Experts of a small language model.
Size: 13 layers, width 192, vocabulary 2048, 10.8M parameters.
Below are experts of layer 7 (counted from 0) of a mixture-of-experts language model. Rows are named router (the router's row for the expert), down (a neuron's output weights, with its number) and show model dimensions 0-191. Each number is 500 + 50 x the weight over its row's rms, rounded and kept within 0 to 999. Numbers have three digits each.
After each expert's rows: "comes before" lists some tokens at least twice as common just after its tokens as in all text. This comes from a sample of Wikipedia text that the model never trained on. Tokens count by the router's weight.

# expert 9
router:431503510546528558527485552434416487479525449529507578538549488528556466497531549526506591503467588451540400602490523510518595536478482567398503411519526465456538477527428488544448478483473493459548456536474532595506503461514417459491538526467460481503529404461530450399414420442495508524370439497515518554484514490452547546468523621514491482380479561447539574384519425495475414557481426455474422545400483585465483561489456536519554525526514500493525479509524555511574479585532461449408472542518477588551525542562487515485600510489511496466434480547533590500546451366466478492
down1:504434485544504465524497594591546510527494498492462458540454403613427517467490431560477547510522505519498491469538483479452531452575584482542550412512518486545558484501518443435444513554543508490546485521482407492512533472510522470446488455427576487458444456331523552582516502451436431503499561500395514524506436566527508462530500440414454460517497489517542459622560496449523523445516535477571514509480480544444547366413434459486604523535499572532574627487478472482427553551446458441553508548521473494433619472442533547477520520490615561550428480411537459517550575484484487530
down2:457413478473496517584543473508448502497483487534444536581473542417539513479544555541439467454442455535497532535610555509516476594506471495586475401532554547514524565514577489557564450526468390473521474576529436467481509460489411491525536511524483567571526464427559549483490436536471485555564562418555466540411439575428460429500492521545583488531518478557532512414421573532482400443521475501541406424556495515505497504582557555501555524517590478599507523513500449535513452439506490534513432470481452605426451474398557532609546476450511455508435537458445461434410522463404502453
down3:535524545422455530474438495537546462417447487585529527387524595473500567397424562581525525514625418510566454447456528472450485509556504542491415543548544517505360449555506480458583517561491531513539537527469472427421495450374531483422511531484553551425491581498484487497497490582466592564454505429519539518537503448524450530534570543424514450488473520514530477494458514479460451474513446602448509607478439523501645550506499459539571543419425514425500588527379496435504485570497533469447448513464539553452530507492530495454470550562492509557444498530476427498496540512473506526
down4:510529609417487532550410489496559530423449560490482456572437436470577464439504465491547472462471483496560462497508482507559528584505489427582408561569513460540445527497489569585391541518569463493518525540476479492371410511421458574503508552490449415464535532549396581480549493515387567530494516432514525584502589494561549432555439442442434546482476482517460434434525506568415480438514517553441561493514536514507483539494439466485576469505476466541555434553502433480558546485459512530470486553475558453499551494627435519430477427525501483542460558544562493579607455500452495516
down5:438550575466514487522543529438504531541488616547501529524438588397511604467533442496567511486564465515552479521462548427424499464499577498501465437492540562513485408448565448467503527445539409573496533469528494468597446431536567557368461509505514448415519502483382476516500541479574456580502503519452589388490522505540476546441408512506414504574513486460492453494549410430486625538464508422449431456513509601523563399541551492498458430521478582436451523472454519509522469467503470463510513482557526533499543548427502517577495527538531459496507392485537544556446568559557518516
down6:430464423575530426500580573575425466516623444524460431519542444456509577558525389539433560492445446463408498584456551465442398504519476516517562475513548454503506401533551449451514553491494515481476562505479417529503549591454491522570621489455502559479507555517564578569427621434488461490482551570476544562426502458491508555464530559535496445508515489490559621512472544569505447471467503473443475522474438486499532498528472456466525489480448472474537465496530529461493573539541589504521520493445472567504549479390481438492410567533345562464416503485521495472488513495522542432
comes before: "\n", ",", " 19", "5", " The", " ("

# expert 16
router:483412486426435493441468458508593505428569542440453557529506477532539424566486554451443509518521552415552454574551553421480539493429546485470419494419492533393543571487452485468443521501518496459532462462487507495576384559492537627461415507494460494484590442452469432499496478524538565547461524531581501535548535520433480573535570507523551420382521552476473563489503585508487444535462490480509541496522401487486450470381464608457598505481475484477479535542442519509503555500539449475568483501585417500516468512536559517480520517586613486395584497524506593412481467528474462491
down11:439509443492589507498425364420481494514524432514484451545486579522415419513519551496522363473450499505501543507532506504520532473466526568454428530464487437538483527506566566506500529537497578482573510565541471547537555546597514429523549536490505392543508453514440472459450475467437453429456498533486475455535473461505538415472551514454478552576531507447487476542542495454512501495525441431494533564544549453480702407505499577493485590443520486564510523475593496537461434520510496488536489551429531477450471426469368574560457434544399498478460578550475531607568566497481557524
down12:424496509438516498514531415506401404558418493481460554560454440462402517475565349535454491558472531519466433451488578515459580547446443472442500444466429526397563487563543469505528557483547441533479517502506575525507549521535534530463527439447487520454422559543546495447515497486491454553510470466477517517452482572425498402532467511588538489586501550574550516471495470516534555475376472591530574510481539563495588529404541462581491526490415499505553501490578537525586476517533449610518505521477432422659566503436503504523475510504457449517446528522468485559458530455587474456
down13:391496586485491511511552505494479555507374594594417495480444455544551548483496442631485472480520445535478468470564476527488616431472527600349507557498608518456468489415446461473487468464500506561483547547459488536480519544540547469492533453475493544453468501527593488600432473506503499407490440508477548561538543460473462446492482418506494488478474454553498493470482454463438554493565497530549633520477449559509579505534512479532548507450589518422408496426471540520494433504473490392542526491550496432442496495543515584582492484499564559539435549410517585550477403476455538538
down14:453498447465447490522511456425512423468492461516406512513471405560550447558461479552512542466512447513374502481488520533524480516499470469484474516675521447537554419491530542440483502477503425533493484412487398449471459373500508501450482549603502583482493513458501562463493439572558512591465552579457481469570465486524484591564544536499503589463483544497514495473438463524496524481484643500599549470444556504524501442521499447544542523508595499543505532504528437436470555601487497503550447519511524400405445557383482529538512447613502441511515579504451415560525525505495534592
down15:469518472500531396501533554487621593553476377419582464534552461521472520443468488516427493388498486389456527577418478453440613556468460509525425509446455567442478527438391621456490511503587442458498478495562515501459556477461419495568523463566544485453516435477540473463452490580467456478461487528544513565428476500497503560511568560494569523584539499547543528487488558529552546559548489511544494477495525435455506422519555548570521538501489506576511468517518392487480528452472477555407473510520539546504526559510532500552508488503614528386352442487505493524532508470519454408
down16:508473515426511464507500488468540463532446578469625605598437477454550471551514559586470439456528475477585585484649436468607498425511518469498520489537505520531454450519432485551481474433480509583366475536498538471513507440488514552540509458464502445557542480519425461490567483619516356426622533557528481529464538429485514439572380528518498476468541468541548482450531475615511477474578458412470460471472498472447517459544526501391497510572549528459524564489466637470504427520509460483498523537449512497484591449510447512458506548504454481480507529442503469509471539539487439500
comes before: " |", "|", ":", " 0", "|---|---|", "="

# expert 10
router:363431621520590483516449494419467478454489452474601541542478525426537376535573562495518506478500584458453532543509528471503526554513500497410459568490475498503456577537462577489533445417512581439508477551507478550568481465549528475490451579532582480459464444521493530406406539527659575570485469518489562503522472487491482487533500446566513486448514478464551538450436440457515517545448456444490517497471424510437530440470474685515559366463547455454475463510409465572480500558531516515471431511509478516451428552568498491450526548543554491417487494513493554492555491443501532498
down0:492592382489614411474486489521472470444458410542416440574461455505439447463469490601416486546536527491591441513484552532511587387516591509466479430532493522490498512488420513518471518496517522465538603547550484452421493506551491547538574563536574474472472497535562533440403481551549506490441519592558517469463539553474560575479488522587546458426501476488537462476484498515530445498537555569610457378503505491506435426394530522518552527516442551360482511518448447473444484486423436455424475602517475520599559524506452506521489547494436544517480511574494548472482539472537527483
down1:590468479489459511500451503462556456474477444403407514463469457451487535429481414575517528502447449482463582470461593532432467413606480464430510471486602560405559533591456493469503478465449504606575478568460547472547474546500526447496533516498512534453516557418542483441541444476513616515485466532448524430498601497482489507484481539556535522577531476434415491457523523449523518457462577625436514494437489536504450572534513503554500470519416506591488548509515578548565514415498507498434510477545503445559603388541481541423507468559528548458391470472566474549596500507528551436
down2:394556545565474486486513445436463426555506635555548484469480564513470553503493544472597521521555507476492495582593409420527423627459517504586495500482465542425511617489578487503514540431404521469474441546501469402411407549483485593470516547500464439461461443498494506381451494550454603399386451512409547512533538474479506482407479528455537439464455517476444518472462537546480534468548457479516577445495509569519492590561486513539505530484562467454458494503558502436513526551537487453549420522455537474561465503545456590459447551508520489510515622531506501505471490515516548545
down3:493432448508454462562515555489527530545591517483530493522531517546561510603481508425371385402464447507525522493474462470475569519557581528501480504560463515459529557492529487434511496441460509468528529502518514458523473383477473442536447505496456485519434544487434508531573516515545503541446484507479470535590446450457593478444534490569571654437558525534484519530513449420500522527607493513452470447536467382481581414470518464561514434472490446446463495491511530612368515489584541511507495592527483530415590565520623471482468420536451506610527492434449493547502435536512479449
down4:544435420491554567431519387551552428474538560620469464493529460557466541590454542499552468372417516601532523472397580504559582517504584548537523480432502497470440467467563557629492444469518582533462464485507473381530472461478496490545460485549503586539494533428425543517539542484492511484502552501411535517495499516624512501496492436508535495534416419511472545559447475523466484456465425500485486394562481551475378494486401465553539516498442478460488564526487439472520446507631506459489503568491492519463434478470563498507537450532536517463498477570494538439508585558437549502
down5:550486509508489498430531567509376479444501536586490527475520454448549480424512576559449544517448446570645473510490429491479481556580433446462410534500468562446421410491503469482597563463511374577537502386510470553505477528494488532501468474516527551387533459510461521586544492478530586460518576531480599404551448508494451466572507463496481551496453586534467537545537483443512521507636477503480488601488483407528565517458444527490462528529471456461559444500511452472503522508424514519534513500597496500531473520438431575516484532583352551508532456506538474470474436440560480541
comes before: "ed", "s", " of", "ing", "er", "ic"

# expert 19
router:509526554603535472500452517507412478492472481570577529540507482552495401532563605481415522430507560369508473576480596515557574546436483541384454504509486439519550478532427498514475540484488430450474537449505477549525477454435506454502476549447522558441468533530512422494410386602542555471397486541522554549528475523493480562466583496568527478477552494543498567549529474553444442529529458404479497545453415508501455438487572537526567503459486550455500522396486562501531616578572492432458486492542462421463490491523505468468520408598528464425475470558539479510562497413454417534
down11:430625481445488478563564479519458566580511514524466447405437567551433475438641513526615499434504511480563524538595576551500352498524511479631580537457486391524428474488495428495535529448490523484527481497460536444505462450503524523466377534514590476419551477432555544522497524475510495464492444510555442539470400579477484545482473520538506428489488521488532459549557580490479505384446563468454472526450519518456507531593526452520470530524474557515451499467429461432467591550492545512548493433468422539552493479497420577509523511575460462444484528430553535459534551493557512454
down12:715509475449498482500528515550466544518512531466528537493436467555435463516479481521478486545516443486429570482435393445419604436487419446531469424483540404465562491550535504456497515505554534477535537465483541527441481375470493537442459460510375552513496504451542465474498616518515550442436503511482564458571501483464482494420503484453577414503559428506426504460513601478487514548587494520503597516511479513477589544486512495524499441566454530506548483504608566516527534521534495544495560505490583404487525545374513520474533427507505435524535500501552446558436560521580385519
down13:501523556484467479412555446394517553536438523389501444552583462479501478502481475554536405530524498383486548443510494479503526617401592527551499521645500527528492527531552513502508486400566572595471457483557500546471556500528448428451496536487525463479478537485466547425505449466434474498496506514481461467515525475486568631541453502514435600442501468493519363512458461501440572482434537516464469457565534510446586472494521489400578520537490442497505536564445555474436519504498472575445525431431414507531463611541513545482529575433499540559497484381543525452537515580490498549
down14:378407441483468574504499445482537571491459535575613587497510445511514475489447429516581535476426519493573518492476559474523522514452463513590417546464519496463482534561471474461557516540521562507479500546497490396480560515620522475533510465496631459525597543578501540506435454516514503557549499578483511420493503406469500471411513487425531500489464399549570549460501465515560420546443440507520485472505575543518495531500484368512484540449555528500487493499476504421574403485457554457447562528468519556514578489635391530565448563502446496546475492483499433376477434483518477455
down15:468524409532493459431444480483450432469466469548504523487551414510520486516408519553453500495402496446481471452541493586536465454481377523557486618606494514493520518465485578476540465496529517552438399517507492474524486460357484548439537616503416459587535563535511451514493401532469508436434504564468601483519534517547496528535625516598473522384494533479433475480556496504547552616570447578424497524471496580502459569504514518521578534464455472532470496414475487485540499589504477490462511456516575479481473469587451548422564490471467435513613502534512532552458556521459446505
down16:583537526507494497470541521494463501486480497406481493584498528533486437505536580443452466456605400498451417511539431542487551499476532520448502520508526575384453484550555549483536542531456482454482517540510509530462572527398557498558546489465398420424432476473497504491467494422495519450522585478435549352467570499467503493541458442582441445477540539599533409475497491569448538430497515475440511453468516488455519520470435473511485476475492509557597565586503553558578540586522565486482505572478468422542483586537455454486432491527514443509476547588494431475393569546617493627
comes before: "\n", " |", "-", "|", ".", ","

# expert 4
router:498495473480549561460486551455409568503475404530564534573608517515619463442466521553516542498481522479475533532416502443490516621502530503506472535461526454456484506512500546499477487461486426509505489403539494525500470551494508567510448564474526557402503435592479433410445482496558514464466539534454556500550645478599527499569521479442490539463572516488410527408406470469562491452629485505434445499439501538469442430472437517435525458447540548492419478522516443496501585533539432533462473493574499553598527566509453463460575473608532462424482532504576571523518432493456451386
down11:561527489495470566542467564565416336541445503467523530513502555468520444420485542532563551450473510489442464490505504456485528547533534527514543427497478459521522502475526552417521479508466448622538520504455484500601520494453452578529563535531584519555475420477578481453419459486479543456537465489475593554539529416482449498446517443441438526479487463550491433530408455474428497535508429535543591369578533500479497564494387562499444542493503496630436508555417483527446495517570489598424474560505669483512538509419518506517510573461452498553539516466491523431520470550429483452
down12:409465556517616476462533456459506429597465473490558497444473490466557624561371479514575541599441506430474463436471525532618489502473451437410474418463490514510541498491544504486548533510418467449505494476432493530501537513483449482576522551490453442539521454458480606474522526513344534497499516549486524485494421465450498498453504541464517505499543433521557549587500546415474515568585595534546606415551376492481531497488490481530536532517480602560551440533546492566427477601522538513416513570506563520469518510476550498516504511429490578434526470467418434523446502476483454451
down13:501585525534489472452506423609461544495479563479524548521494492457449493536560511493462499505515492454411494517499514358527621457534525531512492380458581511490476584467589528655510511586536589494474564530518524533513494508505540496538509557421521531515529554395411456504458442467495587458482513445428555545438621527514539546534467510503567474421474473527522503501488424494549374459506499404528526557457533596415414570419495437452493486500517448430516536511517524554454532516471532553484542608442472584550485510416473464510450458434544485544475531490425411456454502481472449479
down14:459492497475494496383588580564545486529589609504463472538472519537483599465476525513543469403500526552443468521524458560526560509531480518611481561457594448584522505512395607419455376451511504528471442501489492547525490493493469513533478452487415461606507418439512566484471509496455479553564505563505585444462519407546503470508511439540522544537504521472570494488554484544559549472522356489545533477492553480523463569478421509494610470531431476469511474490582429444517503496454550480550412482550547542461518556492467466445532435522423453416610465476421455503455515439578476430
down15:576569444472572430507497544463529561528467577506572535497491453502387497556491499544502537552669552461472423465489426416469460504508475403534502585600423475434493447544547559553494592447477573525467511613497520542493565537425498462490453513573569500523444540541532480469461508503554550536508504526497544498427483607601534622523391513537544434522549470496454410503517490492473522458523524418519491536430438445477565501534537506507573598582366490486474419530485401457423525477537443518487456440488491538466534486495496485458500495451542504478467454444490502462424487447476431507
down16:499506487611427498574532566585449467475511521535422466534553620430561505525498491443500488528426490483477606476586494571608494413532503406484533571469495616450434552523509483527420422572586457479431522439507534502573528497485574515411500464472548500544525465568477442563518551454569472420497466485555446480493503500629483544469409547527517570444573524471475496524445538504435533388522516477431509498457487476524490508549549472522529544457619412451527457537540443359520443503491470474484448518438461517499577474458497484427474483552498524557568499547454462508438420454548503472
comes before: " the", " a", " in", " to", " by", " and"

# expert 5
router:442459506542552573500540625427513606467526437464466554489483571489555430484521549446537548481469504430407470541521526501530592572503481608442455487469445524469550552455501556471522510431468444463510476538550532568398481474562526462492477510417497495445508501464441477454443511525493584537459587410483516501548601501535527482480582559522559526450393551482507548517489558513500513557477490523458505571466422493391526456437496582430580530436470578513486563465492413531505526554504471435443414501538478469515451542645560507395542462551555527453509570517417534420534443507415453482
down0:562475514491547394465491423505448565490494457428567442445539514532491548454434450603465545511517586413437495585480507495475500471599375506550474598499460629492435546496517523596473473475552491525405548467434535462412585455508555514453516451470446486492433489502540449536502518375449483412555494488527566496500550473474551529585484499460556591452590497464521556422431506417539462518529465530457524513560545565480603419467531429457448519483485538468577488641534459542517577555503477538524450475482460493541526612512525507497476450554408539479467480498473560493521450504486471498
down1:598523459432564498530526487422482557573539479456518538533427531565508457464556485567464578501373420488390552528552491645447488448538463527530582591520550524495560551492591492434535446456563476465503534492505482604520530476517491526493579446409401533550531418474460430545439479463458490483486457454499512466472530529538522519529532480434513457489489508503601504510434503495524501501570496473429565514550467534487592533461465458572492559513410433504531405505490570531524506598509463492446426583542522479483498444445491547514485412524552415454524476481544398368434524459441537580
down2:509446549463473552547538448592552488542492545538448473526471519498400584523452553451441467435563444567451493551466517578509555425513449517463597594501472471457534544484495377493463490506476510567490433503561549526510556378492500516468477581528401391436548541419398367589458415539595492511518464479544510482479503472475473567552499427518566523493527482470538540539432520370507539437425510511565504585506470519489488571585421508566455496448480555527445556432492495483504512491532528591545547521427499453477520437480489499495524554418512469485499467500493556440644493533523545495
down3:505473595548508428488516504589485476576520362598467491478495486592505392498523558584528585493532562525592492522484427407422397556488399479543462565465482422418548474599522529406473463422552611523477509494546600488516444485510573444520513528475594532526534532509494503432467492501409458496491516484484542404525508499431486502592468582581540522526494527471530473495474442503507515501532488469472415506556445522422465508488520474542488427432466419495548527511525470551403530489543546430474512538536522454467478569450507385524540462500493543465483550506514480554386560468564592475
down4:568500447509427447537496430442518419520529460463578445518490417442495469426455466569468491538502469435448549544407567531494468515497561450484529550511491557533525463462562502494523501541515543544540569524486606447435464486445492490523483481471621521424440532561558480462479527421417592571474513645395496491511529503525551556493540398473545511581445580434486505526557507530527612460432444518466524552468498444491561504475478439519517517467590491494503439488498563482431423545524475463505575466506532495456670460638493569481444549402489470456459517514478462426479523448518556553
down5:579525457551488520403411541434514605525547452475541547601538528513557440435490478386508381572424522476451481494488508501578561485520371549531500476458486495452518503512420557434515517504509510611468498505432544416476587516477451442492493487510535441487563563512495471460580426439562405440600433492519524450543502480486502449409552526449467551461516452493464386542482516500565593487460526477535517450509448524529527521478513547525422481638557441550550528481476553571444517547508472479570544537516442428555445606507502517521514474538522566439532499536463391536477478522504435570
comes before: "s", " of", ",", ".", " in", " and"

# expert 11
router:523436451479509546501475576493433558520460505483514593573512524506534521470611608420418641471450616420589505538534546407482521606567536461465431515514500466492529525399379493525436491478444560513526495389513466509494458468566466522521478533496487498468561439479525442513439472492495512547415474552511569511562512488466473528478489521485480525514496477502494621488427461559498482566394434463471471520431497518490386476534473534430543428440456515501435415533492418465392543516490508568512513457506531504479457564505462467493505400579487559514487548598550573440556500473410520457
down1:530467449467474523449536459529519512479441512500443434516480475500530510491508493567539521522410442427533504439573447437578508535490573512511426489510498631560483421559554566549611542508556479516466485498456535522450453504487496467529435515444519457474604518536485537516570449517572503534506452521472375465554367512507527522455566579472406500558479425429567606509474431447481562425490467467555489475535477442550575478572485516388582633567449473513462370448515463445457497474522443519570591412504456497564583420525548495492515411542513494502482564568459481487507502548502521518
down2:454531519480589560531465455484588530524536490440473449556358515540549512433486503522445469490499485566586391521572472547439486548487462565536556527477459499540474379547416520536453490498406477518447545524462507464506494427504400619514484487575513491629550541464510521533421537510437441519551536536496528473477562473434446498571488425529509447450543560441504456510500508474611561549422475524473468509566456496558540478578501455396504452415483559472473517490533558421602574482503458510514527451389491483591509515541501476541539472499483435589537535527450525402482483494583520384
down3:534437545406515389515532582531466427460530455537469522438449469458506511553394503609545486490504516480424513490506403518522579478517513544553443580479528503473516565429487597479449497593522557509497496395450429464472461629431470496589551587513416582470521548497587531437562490573429500516475513495492466476465508547512533447472535536427556437504452517550570525417543592440548560491547507504469530558444460464566512453515484430421578559576524515483506510529421476555425522558592448448446548506443467445456403464499509548448586513498485554524513554469456494504501513425526408482
down4:595526474440554502478451529472515485549477566486493574522525489487437489555488428564552484451496411421552498504557525526468460518492583484456536510527488522501459424394403621484513430590533428613544492589396447457465477454512502516446491476448451466498550494420514543536549603519570544448501566472567478439552437446576533498450519483407516493568428460489559583557471476509480504481573472484395567433504558427448504479421497569503585581553558516497514513491556563529552468555512442524568515544525432518426515500395560522532528379475501546550507433476473432453456503414499486514
down5:556462468467464505553472431529552452468508512424515529401533427428462384561551477533581447469430485520423396395489424538511513467579477528546547480529436548511425486509548474462462488407523517505446500498613561509489557452503425524554468520487503487396403517560466480467483469521495506431507507551540540560429450570387510493468485537558486485588564429474499461570481484495532522534537524489471441522477558408538594549542421621539444521582563504518492492568563440476491582466528517451492529484537530498567454555589497499525512453416509420538557540488555510573589559534483380516
down6:493481552561542533522481638466512610484482522569556469476469500464487454508470492503458408524511483511510459490511416533413459607479439479623441546545458520539496542474571444521423441475485573497483521575485461432491505559514519490479429505506504550584530456585415463423494535391554492475398407532508522427522388480559466484543481460569544513467492512399449462607496575475573469479535423505474524542475462518552587543530551504481539422526513491432448522612563432524538547545435441563455530512482384501515478529430575494513492476561441480486548428467548473525478489573531452600
comes before: "\n", "-", ":", "|", " 1", " 19"

# expert 12
router:523480488482529505557493487434465537500437518464521589467479553486578438455539634470366555528435551494467433488526561579476607528426586424493404452474542513524532516500396540513473498515460484501476538497532457514517436501518494454503590490447474465435583509476489550507474506481512493585435536462490543522515553536514532518557455481470487541475498576554533531430496394487497489625488520491465522477417485536427422581471471511515592473482420537592404538517463534536527548521525525493513435487528396510547433572490501500494463432528521372378563468557607515519455478480455544350
down7:491513482588455495511382555595534480488411506423432503409553496518510415482563475523443423545570420497539522506523477476421523481579425519539379483543445528468447583413469517541455504478466559459536416521560385464468437527412432510553535593486518489495458562516452514619519495379490427505562511546461459572496424462498464505505525510558551556510527513422459512512509510551541541497469526484505502504481389501498494471523435533565449545519547498491572467537542559481468498501496577571568461437487595471491455432568526470470449565471537523514434439572605453555592571554557483503
down8:563471550450422547511540433501579462544488540532546478429528493508459427469593541503423557431501559497456555416537514489578469492496476447482533559463467515556515508561610471551490452589572521455508386467526505459560568582366482529495498562564541529474503464427476577459519503440472520455535481495412517564508520494578452519531539563494417427491514464538650453548460501557476540482495512401484480354501472507506419439462506542517527411506499419562471475573490553546463460457433486465537509528523504531477528501461348588514481553574476520472548560478470495455470563528548438424
down9:517462462524489503479503419505635567570503469479489372494542572455524371469586483447493505467508516423530526530504490517430562530562556448518477519481462508438436464466560443537586426461542445465469497508474560546518593380575480575627490514493479395496468587485473539503543505542512515519541540499527420509452539454425492431478471500480525586468385512506516424460414558510548413501530538426594564427616584469474483572509582516539461474540471501527553523477493443445489469413403502527520541565497475442594500533509465551531553513501502515441544528416496422506541475534485516488
down10:646458451487548519506483475600539462502547457557548515501548450518456438524546511590439482456477477525436539539547474580501465478602583514412499458572585551513517488464507510461602483468518483556476474620454517537450528462513504431515598497470584443546405564538435462427560536460586447423422448494486513452576426526444545501475504493481526381508345462551567504441502562547467487517539481451534465520436538505442508499356551462556462471507472522416538501499504560540584406459489496537473514484564466394532477443471459580553515497459542480526545478476512532493517498512443543457
down11:567459498498494595434551353472535498489549551504511497470545505519595483505511476511447450481551495482455480488457460531466483473462486601447405558457425562485472649510449469538393447507392512554447535518460535516596456571482557449504548541604516540532494421461593511447527493490523513512583418502534412532470459488526397534537541489493413513550621515472472491582465473547531522488568548521496480511536536462535429513505376559543491494453482487503484451489537485530544407392511436403478498523447510452536508523546406532550458494620482445550448518537499485477509570605527451506
down12:512529575511507509419440437493465545428560534485514458440592563494579542574497548554514428500494552468472527462477491532518442488510496522436526536344453473507579580468538495460493408457530478468595535558543490450471490578438477462496481485444539497492508549519515473449506548468487507441467517381504508506502624520494439442575433470559485479479479495533539422574469483579481458390563499512578507411591560532477558478454552413586494651394544410550659522539516541501431474460471492484492452490496511522492525504520539450563466615508459456530416477478474478489454473472491535561
comes before: "\n", " ", " 0", " 1", " 2", " 3"

# expert 13
router:467430526536535511435420521461491538515495423567522544567550539498598416455480518465526578425421548467466485566510470428402510552488465535514442542512461528538565515486457655500541485378433471545500531466542488532462446617473501486471464467478554545486574447530522506466482501557508465528497472469558483482542582430461590651506500529485459502515459517474542542486460568494444461529541478619413474540501512528432506480467462551531522447425545505551473519455528500483466546567551459450531431476553499515427497576537531459436466455600536501407471560603450442471558436435399388462
down1:423491540452470370544508460407539538538563572545477521524412425488474468455478452448541475402509492583439522473493532507557545540458457488513575596524511576525458427544441452535458551616504489527468479499485465543485445454564475488538525448560444423510544471467438634504475459591524505511502454415543449473411516523458582491492526522580490507443523481574475473528580535537436459470449462501441484567520483474468563565531448601541490653496467524454494607545413489412530452543472482482563553565409430511551522521550543501530472531421509521445576496519430446537536536445462527454
down2:534548539580445438517528443482504477500502463484546625435411478566501453614459476527462480437432607400509467419448439497582522484477507390441447440507499469571501543540509526556501455506502518551418532453428493581486528522689576466537442531536402457530446502466606526459525448555523531593535464551504496418457507572507531413544515497489512441502551487460468492493546511539550428501509596507485563447509495523448490585506476416465545569504431602474479482478408544443481477503473442450447595563517463515473534493477474466586531548493537443457501531481434556550534505459544527477
down3:479497485505470483473520448430488543576588513424525493541546532456559468456454522470513503508511501438477514506573513452464389414486516448564546485465505497504444612475526506530457485433561514428520618519486528430499441467464453602584400545447440611482617445482494524394446491524429525569516534486536555462487504488590485518465524482469483546449520519497458506460556543423458530495497584424373468552450542434464408585473560457541497458443521439539436453499590540575521502453588589414530572475545541486465443486641502586562501504502420514466505497536521557528496474544474486542
down4:511553466601561533455604484495486511572496527499483383623592575485424485527530516517539485530572511551545483467497532458500488497514498453526500438497506553407449422492548473524572525531490454426608479476492556514543501442461449537472426540465542485508407492449452466471378535512482630419477473511427527421520512517537556416467439394614496548522484535539524452490560484489528450498423496399499547474502471476564584519558503500478588473484475521445515477552463519505460401547457510446477508497546469540551503566545530575485549550411425386488591611501547460450436448533519477450
down5:510496506601465561423552550457526482491418442533519531463444471430489542564493509508523515475505459616518607445474486441530581467522522537480552416596565539384530483517498420566526442585430540502544463463475533522542511479584525608548506498502512526537452418479571517437445461475554521430480403525454464484536512543506507484437506508433545538533443572457441466467490553510507519391480468549493494489459502377625513540454519465506439466537410439483502434555613494457537586474405435540468495605521526502438580578475532417471441528542474525500489575459477492469567463463575542453
down6:523502460477496566498495431529553507603449491478485498446459641544519542365553532462550546463538527464467434523571506437528553548537487529473452535470474500527638528542541542521578486587556531424451504536532473505469576449562564544532518576543447467526582454503457469570529484581483432493556539553446414482485536491454429487476510454380576451525487368480533517459513515504545559490509458579467584409546421513538568485497460478448501459393514464553514435471514495475592530513501478419550472505513507434511523451443494497496555537473450490533467485418486413441574377420415496549
comes before: " ", " of", " and", " to", " in", "ly"

# expert 15
router:409471637431546428445471517451497518457493480436560552512527556446552503603508482483469536440490594421523479538497561387494517553412576552434485535501445454481520526432465485514515462459470493498477473519495492531445472474619542533538489481494508485517502510434422487493507457556600589585426504521579538502527519482521555522528514488494317469451577488539454561507443439409474475486615427455494473485491447507525508541403526538471520484540479576478485453460541531531495562540579491525611507514463459480549439603579485505482542491472587409435443466528479525443582445518511426419
down7:485492470525563530414483484455464444544484529503474520546494510374454520573481516469560451518428440507499571389520466542464488474503487385456461460506457572445459361462501528471496492502525561570633389509404505509455557531442570506490575483562505461494407499536483503483476528446536548531509469544452523492610521547526478478421556536534472403524443481463495571508517560537417582492556521566512604453500458462483568536518530594520439519451494453573447543487503523562514590448462481535478511490461525518449424571516567446456587540474432553606560520496450497613482509412477547425
down8:505438503500526539467544514425473517460484522537478460432581422481510386492506529415530511501564555480416508509517395461554489491629462533529443527466516434441442558492555536482525604524611603499445563547563520532492412579456486505490431492474476455477502545459527541458459453479472410523567553542515578499558473459510471453450515495458496598514510357555470499492553513495460485501420542470520462425586526492544562547464508528504544520582448492461524416495512582497434508526492405425546591506483516453415584559585397562473520479484516380495546513412537519490471520599472561503
down9:415458512479531426479550583529525420542489437503592449564449444490549471440476460544529506526614471485526510511456557402497531481587532523504495436478521477463452535629396478512545609450550517525524546516473579608583504458500359479468509540477451540460517434530487498468541505469455459420462551416502475521531554403538459466515577550601580520476508476530461530468550461588500493470493602446467468516521502540497493406612455562503525550560496484469478501483428498448449498545529527465445531453509471482562387542529465534573507610485540537513470533390436486443494484490394535444
down10:560500562515469475479499450469508496478489543393509434542461485466381544474523434508560461498451490593499471458440585608484515399477432514537598431465556443445537498493435470508552558485501503523593468495492522474476494489449472496501464631514435535518512496570474531553462417489577536461502488555473522431444495540441553498457508460537604423448495472531573468522608527502451461486536431477475501433557558456427552600559556511583466364538477522510481524480477401495492520555503524502534529593428501530526458617428553605577547454597472508467525482504416426517489454487587491458
down11:507542523567481385554494529443530485528431453625558520513490435516521501569454493459595610470503481519544515418524480536564455574467473464597488492611458495520403413453436534524562490441483496412438518513469506467407507525474477435611513520488536586487524531468521466437479524575495486468528410488510552463473524481540496518509450510429515565491493508498430522377485567549435514461465483505623438555471527393499531559560439493546437498556448543463499466510550445468468517574498437601442398506515440524560461415494502579488523480456466568549488548477606566542406522575505484500
down12:438426482544522547438463528495477522448484593485561584490538546393539433520442508537613489417585478494637471541404496473503481486598493409449515468498584448485596579528527437480451426557388475375467478403416472523499487507586502555462435508520516484444590457451486428553479483545432535495515492434526462576535559572505541436500538505494441463556530503548452518444507548484575465488534490627543536509494521428405504543480552500464529567489444461505543465527424509462482494508530571535552518530499443449514481451506547559524526520478385453588521490433522448545576496510490539508
comes before: "ed", "ing", "ri", "la", "il", "er"